Experts of a small language model.
Size: 10 layers, width 384, vocabulary 50257, 151M parameters.
Experts: 2 picks a token, a sigmoid router, a shared expert of 256 neurons.
Training: a variant of Muon for the experts, 1112M tokens, 16968 steps.
Below are experts of layer 3 (counted from 0) of a mixture-of-experts language model. Rows are named router (the router's row for the expert), gate (a neuron's input weights, with its number), up (a neuron's input weights, with its number) and show model dimensions 192-287. Each number is 128 + 32 x the weight over its row's rms, rounded and kept within 0 to 255. Numbers have three digits each.
After each expert's rows: a language model's description of what the expert responds to. This comes from a sample of Wikipedia text that the model never trained on.

# expert 25
router:135113097139185123143199122148136142082075142142135149114092121117093127195147170121193114158138146203142139042117173080112132150121107123152114163097194203101084123134112156172093090163132117120128120115120150133135127133094170169169121152157143144095078141155131164133104118086118148074
gate1:144175150081185116128064121106117140130096129182162151115150127176146174155174135106099113167201169107204158133095163119140149121144127156125133089120160108166144186110174195072124120155085090143124106156131163129153172055134104101124079110136192167154079159143138130098161094121166143111
up1:149142147093158127081131108145132106122092120170122151140155127113138188183164148129091118134198172115162153124089155061173144123127133158146179065134160134162153120123176159110153156143101137113112108137101182154138203101153093097136085105131178135160092169193187093161143095090111145111
gate2:084154123156169128161115087119103075160151114132128135129146120112077100093142121152132073139136156135129069071115116147133160077145195135103099086205149103113121062090157150155085172132131155074111090116078182066131100099197166148147135124091122063161126120167114102105076155110114125119
up2:158104141119120094177108159145071113123083133106117142187094102095124104107142139099172146107115167145107195151114142082148128087081091159150168172118101160192164141133144145174121129096127162105187114151109067109081057124071150075136112149155127139118131152138127142162079102051148147196
Description: Nouns in census and election statistics such as age, units, makeup, votes, census, %, as in "The median age was".

# expert 29
router:120131080056114166121116138161069121142140108132124123167062113109139125142138129240089120120117146137166136092133135095143070124096153135182083173184209101152108140179108121155132158175051148166088221092177128144199111111151140135044166097191152119065135127169128159113151149156157147139
gate0:055115207065155137105132080111106052169086144107030153135082075147156068139160118186098128180111103158118105093129098183116111124138135090160155129167170077082122132145109167135155133129118151115114111091095164102171177125132086133068114139089085149065096174164156121114130109129153110067
up0:109162203047169118108115116117121084180043167123129096089064100160148158168145090208116128144153125144133138102153127175102150100156114133137163124143156107115104137149109152156127113102084122120106159113090162114129159132154077107065108127072118172105121132154090170091125081132149105107
gate1:156117105143189105136096107136089120045066161050122164134137112125124164118112134148142105042139094187163070116117066051118165139124118122159103113127146122118181090116126099101186131117109110100105153125144098106162049145138105108166169092088178136095094185119101072124129106128112142116
up1:133151165113170163138057148165137118029088139035105182155140135134128122136146106186102164062119084139121121102120073067139196136129108130164132120087126139116143103117111099088195159095113070059112198148127093121108074147140149128106147125100194129116091158161129096121126077109151169130
Description: First pipe after a row number or date at the start of table rows, plus colons, hyphens, and dashes in infobox and list lines.

# expert 17
router:154152092111174088091178092102087113135113114110172054132091126095113156071132127134158140134092107150103132173103098162066072173141116132130102152118118125077129114196142144136151129112092175194067209115119147145113065146162107141153166090149139128111095154198135131154199128151121088107
gate0:138135104163160143152155137152149155079154137107160077158096060097107152098070136173149157090122102065117165165084118104150144120106096144187158161084111143071109190160138135137146094113181114137151107120136174137144094159108143110103166125084084147136125113157148117138176073135205128111
up0:119080116118181139142139139120162143104156131069174111169098102135106145098089179170086140118151087096121125192113144107197136078184091109152135138126094151091122154157160175177119089125149097092127149116128122138180083134109133049086127112090100175141148105164105110146140107104119197148
gate1:122098164064180051065145113111087125095139120107134168134118135122146125079130125108160113158086120100204118106106100152093146133122083090168168208100117120177171149188149131126170112128126130118091142122145091119120155089188055137174167109111127163115125146091150093142111159105149096157
up1:124093126157189067129132137130095119114171125155139129078161118116125110117090115125114141087095131125175139136094142163071181167093077102156174168097126185114095146183108085151150080142192111137133090133094096156127163110116192112142154169107164142129124172145126127115146097116096139146
Description: Syllable pieces inside Japanese, Chinese, Korean, and other foreign names and titles, such as o, i, ai, ong, ō, Hong Kong, Kim.

# expert 2
router:113145075132173119125133114087097093105126180096077112095115183141149159139127120109138120162105156092116112052139114130094141130155112147126154138141191184128081162131145164110143144160113141137126121095120144135139127132171123090173168142123123105115125159128162085135055118140082189070
gate0:178152086177151123097162085123146139124074100097076134126133153165165099158136100106154142096117092135120028101134100073126134165134113114194089170163087175109141141125128135126190137147148097196174102149107120138099090172113136111185102152117027140110123179068205086104108121125142161097
up0:181168129171136124063153087147079125123155142133166139112099131108186079129109090112124148095124051118117132177075151084093081071137126151163134097168096099135125111073139156139171120135142049166204086137161094099067105162105146104149114106134044127125102144069160114131097134164170156135
gate1:126134162182207149183088156157138150106121138121100096111159124125119155119113078141186114150103120103102109188174108145184183139127132133199105130120158171124125084136117079148127095117110093147136135149128107053095123079111186123141108148123118137141167152095130113102124082133145171146
up1:170115135176183131162050139105105155145124127130100120088096119103131116069063102093151154141135161138120122136165154150192149148080170192211176152141136178070056141133122116174167098166078093162146141151172154113112114062162162123143129156118097181158150099051158119113126146181125167061
Description: Nouns and word pieces in premodern history and royalty text, like king, army, Roman, temple, Ottoman, and the Part in battle infoboxes.

# expert 20
router:154110153101142107170075079129117165097072087093148110182114061089126194140112189159117186075118069096134121113079194143115095154053133120115143154152109187079125226179127142133163143130089115174094153082160169170163096134095126096104159144197146099131158134103148107130153091144159139107
gate1:145144120140140109173102153115172129137138096148148111136108089114039084074115112151131128131180119115087117116136146108148166172107144115153137160161123145081115141137172141076199146086153168136186120092126161126176148163140107169135139123097137078077068149117143176096069139145139146119
up1:129178096130110098159103103096179120132124136152157128128122115119132099087144124100160138143137135150112125191112119122161157132098124142162115138140158145044135148089166099136198095101138131154151150104106168099128130150120083204097126160093133138090066162131170173122193095156194087130
gate2:158108095040129089144167089161090105173126106091097145121117189112119113125106120121112084132130144122169092088070154169128163136081130169150105169132134123141105169155176100183088102161103143114102135132139067126137062095150100129080175162151218138112223142110153143090125084099160114166
up2:156138137078131110112122139143070157156111096116158135184121208096099138097097109062141139128106148168102144095074165154112162098116130163132135115112160137114127127151201119167099110126132123108063137138167123161148099099074092088108106191115177137151190161148152177127122076096157148136
Description: Career words in biographies of players and academics, such as career, worked, graduated, studied, professor, and the colon in Playing career: entries.

# expert 21
router:187160100094197113167131120072106133115049079101073132108082112122119175100115166148118119150124063142125123068142105131092160175090144156115139217101178174099114203128071152116148143107134169107106178086130180145128146088124183100098111163097133142158119136159156114095125141103145121139
gate1:102129174155163160083152093146093139138166195165132104088084097137158110145101176112185136093090130131083142150145165135134111099131201156135119147090129117210066179128052121143112169117126137152135118127137127102104128081197122095076135131101168100199136110147194099107077194146103070089
up1:141095089107116103152139133156101155124105114080108165139116191120138147146126164121105158141118075122121147086124115176108117156148058135131127161139133170016173124150198128122133109134121120095131156160121172188092137153083137155172155146148115135137115098097070171122191119136113144086
gate2:129126103098176117110108206166168086158138092119177136071093124110063096119136198109114148129176171100137091072157154108123119107066118081128053114148120088165124167154115133149068137076145139126143120138152073171162134131142214121121186133153135128123117129136164104146114136140121145179
up2:170132109090207094121099168121206094124116113130184143055113142143090115131145190119105132156142148109093057096155112101152117105087148096104078108115130112152138130143111148148081152095152154147143114116178077157138127103147227121139179157154093118120127101126141083139136153165128149142
Description: Slashes and symbols in coordinates, stats and tables, such as the / between coordinate forms, +, [, and digits.

# expert 6
router:141155047045098076138079142156137173171129205068072151162074151055141140114152140129090201107079143101105134088091162143106130107161089116119080195134159133143087191150112175141185126133176125134148104103123202128154114099117171110103111146133117149142120149133145170118081175134088169114
gate1:180112186110090134079089100118117164087106147121114128149174078074136110087148146166109141108097118103085130112156103134125163051097089148072146088094127157137072109148126124115132085105149108167150135066109144091141171117130161130145135134096187133118075092086068124186124136156131154140
up1:175135144111100106080105062126093119108107144107141126116140086076108100095110188163085127117097122153109195096148112126146145080124108085160128081087160141103026138184093141170153078045146165163127141061114112103130099120131103111168118127102158110116086117123095126173129113172118137142
gate2:111152080130181146153158128116130112163127121164076152127158179123144161169138152147142085165106180145110085162132139177141092132112101172079130112159133146173119165181110158165088080180078096099121123180224086150206110166128154121125140097127078132161116083170141142182087103157144123111
up2:107116088178178098154171074130085155145120088176098116143158179120115148181119102132191126142093141126123097132111172106084087143180113073120151090169112188145083202153085134148052089155094119092098173184166085102169092142180134107111092123094052161162114093185081176144109127165166124109
Description: Nouns for institutions, fields and section headings, such as Bibliography, education, History, Museum, often inside == headings.

# expert 18
router:143124121107114119139128146079069119129105161098082148149060125127111183169084149166119118119116064140159121098133071133122122121103144176152108160136132091089000215118123158166160172156148092109058164096069129150149119129053115086106114093149101107075118190139152095150107136141170175087
gate1:176143126125140093106092113112120101134152136105108126122131152106131145111074112094141177118102127128143153121112146075122139119175134101120126159159169097095101152120180145153126130092123069109113116074129096121138196058120115078089167151083179097136102102150119141183148087149199186116
up1:094146149107148101092167083091111101116144096122133107092166120108098136125103090148129141150097098099118128133128107098103178093139112112137148190190106095117096143127126140129148162101127056125112091109109160109139193069084093077118146121151154144120108120137136175105135122092232141099
gate2:186160119125154157137168161129132061071100077075141083096111123087108168050064126128200142098138119125133098099159091155161103125092125195136171158162114114122136164185115130100147167074139100133122177130153087197156141140126152114161155123135108180108130119133173091113095058117074142109
up2:162185106154157202149138176155113104082134135070136109086105104147099147072044137147210141095158135132129124112190100135151137115100119149129149092193118136143116137152079160106135177117148092119145147121136105186154146128189168139156141139160148200123146107159187076115135045124082124099
Description: Word pieces right after a capital initial in foreign place names and surnames, such as V(iel)brunn, V(ell)ore, V(ach)irawit.

# expert 3
router:183111109097139161100158087151156146123101107100131152155114094157124142120120074149095130143040094151132163119099079140082166189127163155106139131179158131087135085145142183176145158094148110119154156105120081131115097165116189066160182114130107148085065156129146148141138104170106166143
gate0:134113108129131187169152155116111146154047119149026102131083153130108112123136144161164122113109128116164138110081119164072145130154082178129145142087129165065165098176107116135094154072118110142087132136126097129084166104089080146151161123120071119116127150162175097147147192056099094138
up0:125099141112097122182124124142121110127116095092076109114101083114111140146074110108117077129171133112146131115033173173050151172133025186113105082109125153095128141138132067166146170079096117095138122091090134134141175107120111194141164059149064136088128080147141060162138162080179151134
gate1:103153159074192158166149202105163105080121045119141156120097129125109109070111107185195099194067060112104152177068118127112139202119134125185153109156110134138122135137157086076116094117071128145148146146087147143109166138083122107209103150077166158144095112065130125082149079158138132235
up1:100139094105158145191129159112156146084153042120138170129131175187105123129065138140138075152130080150142120162103116082154151127116111140152152112136149149103128111176128094075098097137064130148169125141120113067109181159122128161198118123068159098107130130096118117134136075133136114171
Description: Music words and word pieces in album, song and band articles, such as album, guitar, Records, finger(p)icking.

# expert 13
router:133135106133192083160130146109157088085030188142152080105118124126111135144097100153097151090067089105131156144065187110091145119164131145129126149146118100082133189139153129164145109145124134126111114093120148072132068118119142147100114159098157157114104150120133138133123065112130126152
gate1:098169080121114085149148159124151118070075040064134103096066126079134099113131079108092149173130135158177126125159116113139103156113147196142159089136161172140122138153093100126134159142148073151149088118174173068142151151086130109172117133100100093153094102120120127148143154094098063099
up1:143177075110166160180101122131147134028097106068128128112125120065134075134117115133064195211133177163103157165144103097066123123130158147176166097117071164128177139102114185168141142126136143124188132116195149158128133130080127065156156150103099106137069129146092173119150156053140121154
gate2:136158106113107118123087142140140130160173125109090112146069129114157098133131146196146128071115154145117095139175162133160123141138152084191103178140141162140114149147122124151101159136127123155127122149169161075104177101065152131108138204106195069189170153152093117150184192138158125165
up2:119166186119125134154088107148133157156154133105135040150090098149137128083042147127125119147120147157064186137205129170143151098125104137179127109169157210078148109144113112157114116099101128109096117161127172091093157086181090169126179192109174095154129115140108104118172123149115092139
Description: Sentence-final periods and line breaks ending sentences, also decimal points in coordinates and times like 37.26694 and 2:25.82.

# expert 7
router:153149107100118110125101126094141079129114115095155126116090120148078136106072162096082102121114041179125145089083174037099127132124105133104094164158180121088069178107102122132142192109114095157126156107098136129129080142055134116130147158138191133154129107183147111111125118101054201150
gate1:168128081073113157115135121168094126102109155173108201147203166120166084128118125160084125089133099099165059190093159151111139124143073130145091156094129056094143133095151172157148153120121139144108126100138105128178144153092167147123139087141149149089141179177081166115104080091138096062
up1:153160129120090112090125133149109082067072145146095213145195137136164077123155126185106126111121078080146081133140154139109157150092125134146141165107158097130123103105157196162157170110126163168150133098129137110157154154104187132096189097137140141083146168163087151125134127119113128113
gate2:150143110150153121101130146173157146155090144068111130094105101099114151182160110118139144189078130106105109132114146130073110142159138033131137157153194168144149128122060185099085197093140170227107088166116129108144136158098121142144120048115120092151117174059139158093120078087091108107
up2:154152148112134187134116158170149119112107163105117077126098129122153155196112171118132149150087163126095134086138151128130079130110075147176127174095160137117116154108130180109100154099132148194123115147139185059196132142122107114141148082127168116099122109133099144106102054090155130117
Description: Digits in numbers, mostly in tables, decimals, scores and list numbering, such as 15.4, 0 | 3, 1. Early.

# expert 4
router:093133155139116100145145135117096196145084088149091169149096114134150178098157095166119124134102123105048164115138158085109122144138097151119142189160137182178142166167130129141182167148103172132103149135128150053235112075118211069101146076110163114146152108159171210109065159176144129114
gate0:095153146152135110133177086081127121137131115102098133077099139145094128127128098126145102119137168139079144194099117149116115162125157119122148122092147124100140111179107129145120166145132182070117140197130164199083081132139128135140150142105137137103136169085113147113173091120111135155
up0:089175153173132128140119064057137123118121117125106141093055160158131143145126152135105080117150191163088140153142085139138110149133139153083133139092115165081151181114090125189107152150121140171167113138078154141080122155122128124138155137127199134105156183121077189143168118090100139128
gate1:134150144104143162122139100098126068154148124115161166155076094157092088099141194137187141090100129192153172129154081025118113142158140097110136138147164142147128105195180118161168096155105132103100147155073112167078093154084125127137108164133150107145149121164144158122164159136120165096
up1:095152143131224135118134087077088072147123157130130166131109109128131066093113181154147109104120142159112137095140111081130108069168137136083141160163161153111124094169137101177101134165156133081157112154070114157138095123046155116105119160062143107100127084180127131128209186149145148129
Description: Opening parentheses after organization or military names that introduce acronyms, as in United Nations (U.N.); also words inside institution names like Army, National, Assembly.

# expert 31
router:076161068134122092095134161170106176186157144108107130135151102133120139131098099102108139107094144132131115124129126124138129135184195153116073139095133120061142151149143107125127172118113115185113147125088121136179114149112122099111180137167112167043106199214137116133174170105124153141
gate0:159148110148081129150147071137129094130136125161132098156144065129169125082102131080114169084123183155083156095114131132125163120150094180106079136141135089157106153121152121114081191141093117147106132163185061123136141137121181112138150120133079122145105100192133148155171157115128199114
up0:149131121201129118126100112135128160102140071117139136161169101114168107063124096136115139081081146120079153122149116138089128134184116211118037122183147140121088145122157103082105208157109136125137101173164087125122096082117191152127126188121160104129140132147115131066149100140130142110
gate1:172175199112141160109119154096149105088150116126116140123086123143167135111112126107098147113168134133108160129111087163177134110097087134140108087084124165119086171145108133142134097142139155111119111132100109138163160170170165095115109160139115154094132147121158152133130132062175116113
up1:116172144115119142124119115100157063138195125139119141154122148174125096129115080128106127153170099087107139095113110133168122172093101131147140108081108129085121144094118104111162090130157121130148174093120168167147108121147139148146120131171154168076108106123096142103157149057114132118
Description: Nouns and pronouns as clause subjects after the or a, like father, wife, species, film, he, they, plus contraction pieces 't and 'm.

# expert 14
router:107151135089222113141143095165077200146124132104188123127111118099056172156122144129069102180142106113156170107130103061131111131108160157167063169121146122122086154178094113122125114192131130162087241047098175161193121132120119107074115083106107098138142149148129156154139169094113099148
gate0:146151171129112135117124121168140142138080155169118130145131157106196127106120078096160183170108078134121119150168098077160051114128158103152102196166125089119151081095167111150175094145097096079095091143132148119101110186158076144114093113145133142159154100160150098095097090153165144151
up0:165171159148106135129133107144130178147096157141127121115154142129166092150133105112192180129100133142098153120154113033147106108090165131117133200147094134108123073087137105160160095110106116175106084129126171114078101131167096129150130120152102144148126140148097045111110071150161157176
gate1:097160145180170117107158151121183132087135123085175186128102115157143099141171112174082162054083175083084117138109104129100174088120078152103090128166155152176151131063131156130125138106112175141173162131110087099109100132123141139130121090113112110155158141126120167139154098139101140087
up1:098149139117173119107141187138149150105115156128121159126125122108196114122204082124080170084102167099109103093143102133103155136141061133075050115158172131151187139128149137134140180128089157144164160086136088079154157109124124116143130104111092145153139089107073180111165157141103120116
Description: Pipe and semicolon separators inside table rows, usually right after a number, name, or score cell, as in results and award lists.

# expert 23
router:171146128084122192150103098088063154135117133170147086052086112060123122116148134151167103092090121147160127108110169151118095103103161206156114148176147121138108173106137156158142158085143091169124151119151111044100108080097152150107085092204101152101113154105174087052117157097146082154
gate1:117074104084110176116081132117089139121052125135099176139100148105129136115189095119193120087120194105090112122168084135096156157144105117122131157138104152135139139146134123204152073103153193124110093159185117153144095127149065085083098066115063070139145141101122148140110145069199111189
up1:153117138150099148139147112131146159106081093112090116176138115186128138179149081132222121128130110102105153156184092135051130157096129087155114121121105154126101173178115128158172117111144199088009120178156092126154126141167110111113112067101094098117122153139073145133138126084216165166
gate2:228127136106109139166158104153101114139138103118172100135125135158139097143079129159169151089076158197156160170148144146208142121086096139130083125176111079151099129103089139241139150071133123093106167095168125115087158175148177159103138129162148143115142157139158150166087101082083173122
up2:169140098082099130155153159105112111154090112112123064192136093143082110072092137152161134126096116162148176165059112111176118087126088142074124096170180033108056126101093133139143142068172117127159149114090185129129125125121182201092155117169117149137176110120134161106124105141088165163
Description: Closing parenthesis after birth and death dates in lead sentences, line breaks after = Title = headers, and relative words like which, who, where.

# expert 22
router:137128122109115122109155121123112129171121132173098071113088149059124152106134137184152194147124105161149199142163157135107175174114130150167107150100140171110070153155172134120195103136097093103090125119149161055216149111089128135084102127139105115074159139107162123158149126123121180037
gate0:145153094068145078077110192153111155129145125128146062175133154174155135167155159137140110165148140116079175119090094154129131173126122188152067149171127153115066120115120178119153118122131107126166091112112197084171153080125155102088137179075167099136129087173140095107164134148132134083
up0:145190128065150106081141184141088115102131122133149061157121168159172144140145152167133134182139149052069153132065136128087100167127119160154076146145124155117117085110102131104113099108149101158138077130135161088147085110114148117078144180048185165103138097184151143082181125154132139108
gate1:101110057088148115132166083131145127094168158124084119135135075096096090123174148116102144143091117100099096131124159055093139145109078146167072170089159167143139138126157072126144211125157118117103111110097134120122184151159144111183146169101084120081074085112150108108117146112126174170
up1:155102087155131208047111112134111103081184111143106131156116117133078138191102058154138137068121110160148112115171139090136167190110093153138083135141152093105081134123171121148145145171171099117138144125046139122140132100106186146171115118111149160142135151108132116121097121147165158110
Description: Possessive 's and pronouns his, her, its, their before a noun, as in city's history, during his lifetime; also known in "also known as".

# expert 24
router:123137170121124139204207127104093145096094139099119157164086123105095106131131205186104076118124085149113158074146161084062123177069200168135175130139136126100113138176144171161145121152069131131087156128141115161116105154140128066156206077190138173036110137084142155159184059140163110133
gate0:094118179136107152176165131105103137118150144132081097176124134104150041147095085132099144122146167091134166138116193186142168121171075137137109189132159095157082097156097109147108118164135152122098083099167147124113157164124102051142210151130158155107146117124163098049114130142101139131
up0:120164148118149098127138141152104168094138119152139143162139150074137115082128079186177055118158144126149172080090152176101172115124112090106053089104130146126094155174084127078132122131081137176203144071145128184092131150172123096125148115128161155146108124071157150117094060132108097106
gate1:116142181097188090155150113148105111123133094153150131122137120080131105114188114117156122120094176126084144083136184128130146115123128076098108158151083128112105090096075182194139131131155122126107173076116192087134130143112176169076047147120189141144110149127161173080124107131126176169
up1:105070204111207106145126103110125133084115095154151167145114131120125088134105139164182091123110123121062163094121138134150098118129126098113127158159067103162124104100068176159134165122114098157092190069174157046147103170124163142077109107155111119108096127147156095090125147127123121208
Description: Words naming sports competitions, leagues and racing series, such as Cup, Open, Formula One, Premier League, doubles.

# expert 10
router:056171152112131104091154166142117115150107134071085126159120072115062114142118161185080152132072114123149155105127127098067116173079133171130120161185158109113129133113100136127162126139146159114119165128096153092179135132153111071081092089156165133166127177139180099088118093179057124121
gate1:152145134144123154148085131141168145144107072122080106122100129114091104144111087179113180037107122138097069147119128176152115121203149130216123120113205138159115158129120153147133113196140094129167108167092056166153121183113126137144138130100125104110155110157203099086093112095142157137
up1:144150092101147098112165137115060146088139144099154120094116183126170166171114136082131058108149124117097103111151147068095121145069109121075085122133145146071152222118130119100121113102091126098111141112134160149113206076093086136137130171138131158170101113042079145204115090100129107148
gate2:134101078144095143100169156100115114135106138118139108179097085113192084119180084141100057059112096154139092127121099074112129224128085190103158151098120118096093130103188240154100147165136095154199053160193119144061162082120084158104112148145121131127219162160156156151137153088152225141
up2:132133094115103177094166123138127122124102133124174148147126075116147118168131097144092066057070109177159064116132154104118130168154123178110117147136098105113116150097148242133103179101108060195209073177193129140054181082095143157113146098137126103180195160101175127123097129160110195143
Description: Hyphens at line starts that mark list items, hyphens inside compounds such as runners-up and Greco-Roman, plus table bars and slashes.

# expert 16
router:147188131110121130092093158141136142180072128092163147110133088086062123137144099120098148162099141124095151091116122133109143104170155156174164162155172130148120168167146174129160130110076143111092175100040114082188129063133119116127172112181113074074134136192248168113099098192135107097
gate0:082163158106151105148126185163163036159083154115087138141148142124168153080130065107106125118101135166085102095152099068149082137101132125147097128155146164116100075170142107150148181128171099144137109122099157088142097152133108170132157139038113149159131161113135108159179128151135112102
up0:107138154105139107161114132134144091114083124078086130136133079152137085075155093099117068127124104119088103112139101136160103117130129100156131156115107159114112122177168089126152123158150110182146103115100147101147092118133122125186152147033112119187134113084132103177116073129152115037
gate1:114118117172133100119113127104073167157105139070157094096138148138123149177103148057139167079133183127134071096148117144107132212102094124102101131127099126100152166153116109114167225096157087097123166158138167131121163090088131159104211150138140150150075142129178107116093090087092152134
up1:141114173146118135073101157141141177123113160100095093072133075086103089106097138129120187083109153082140132139122128102114174206113115175119070168132186195143109116157142088152104163132127111113094181155098105144144134165205146198136123069128129104165136122178121130123099085083119117108
Description: Commas that join clauses or list items, plus and or but, as in "its promise, as" and "Persians, Kurds".

# expert 12
router:146152113130114085161107185124067157135138171084091169165066089075087154137092136153119129064119136098150124073116141067156092167160110188192145160185157141132047160111132107204129114153098175117135139166094129052120102123094175069071118104138153111138064150195144123103146144120072195126
gate0:140163101122144153143122083125126164136091130145142116072165169095136133069126121122142135167141124125085121114105126139134126065082085173141137161127141118156141137104110157122080122127091140103121146122166095126078115137112133122128155128105193131140085145167109180150095175121117064152
up0:109158116140071121111140173147066151119114102105147139125124141080082137021087155187104148125176139088076114132106111130153150067106113170161139089154128111121129059131149094142091111124105106113132167147169086128065128202094110104141099130106144115156086136177122106159125143097123037158
gate1:149129147141121076145112153096145194085097129128106146116179111154014158117080137179101052140169133187131112142073131125143127084117090119141086128093123152096098099058104094134108140184161163090176127145156127121149148098099094108150195067093110111140141167115107127155120110114106122149
up1:135121179121138098119158162121124199086137154097136153109151076117071160094090108170140092092126132150174116176071142127105096095133061144084135139102134132092109081074102108136098144156171128088111091145084176146151143106086121128146204046102121147135118133139116184111144148144103118165
Description: Wikipedia heading markers == and ===, mostly closing ones, plus sentence-opening words such as The, However, Although.

# expert 9
router:141148069057121162171099144143046093119064120118123168182074063084103189102092079137141073134113134114099134113140105129136120158122177110158090174111174160130104168176126208126212121128173113138117113129171112127132128141164138149090135155137140094117148161136146133112157149167170112112
gate0:206143086157133142139149176090072150095130074046133136150114140138163128147126147099120095154108143132056082126139113131086082119128121129144089121141077163092111139052094112113099155155137141155125109127139177149153152117152072092137106120104087146208168166076157145101144072061090152183
up0:228076135122122111100100154080140173148151102111121071085146126205063137153115143055145161161117099116127190109141115099156164146189110141168124144116153160195121186139093182162153110173171115141177064128102116144097100085107166116111156189131170106168165141132149118140109136107095131101
gate1:105125106096140108120113191128135120106117156149103142051088172071154128173132165095100184158128103162105083113151096081113172148129132176181152119112168113097115095142143155088123193144110164123179136130154175158139136114143149148133128136079060114079164126127140146125080115137111178106
up1:167105124130100135135158137104095119144097141114083131153119078148075152031038114119088151085089159144113114173156158127210117109134151107160147136105174169160135185119126087194121115086115111089088108147151119148186099140146111085140079100095143153164097178147062150163161187123084099039
Description: Colons after infobox or list labels, such as Born:, Released:, Coordinates:, Peak rating:, often before a date or value.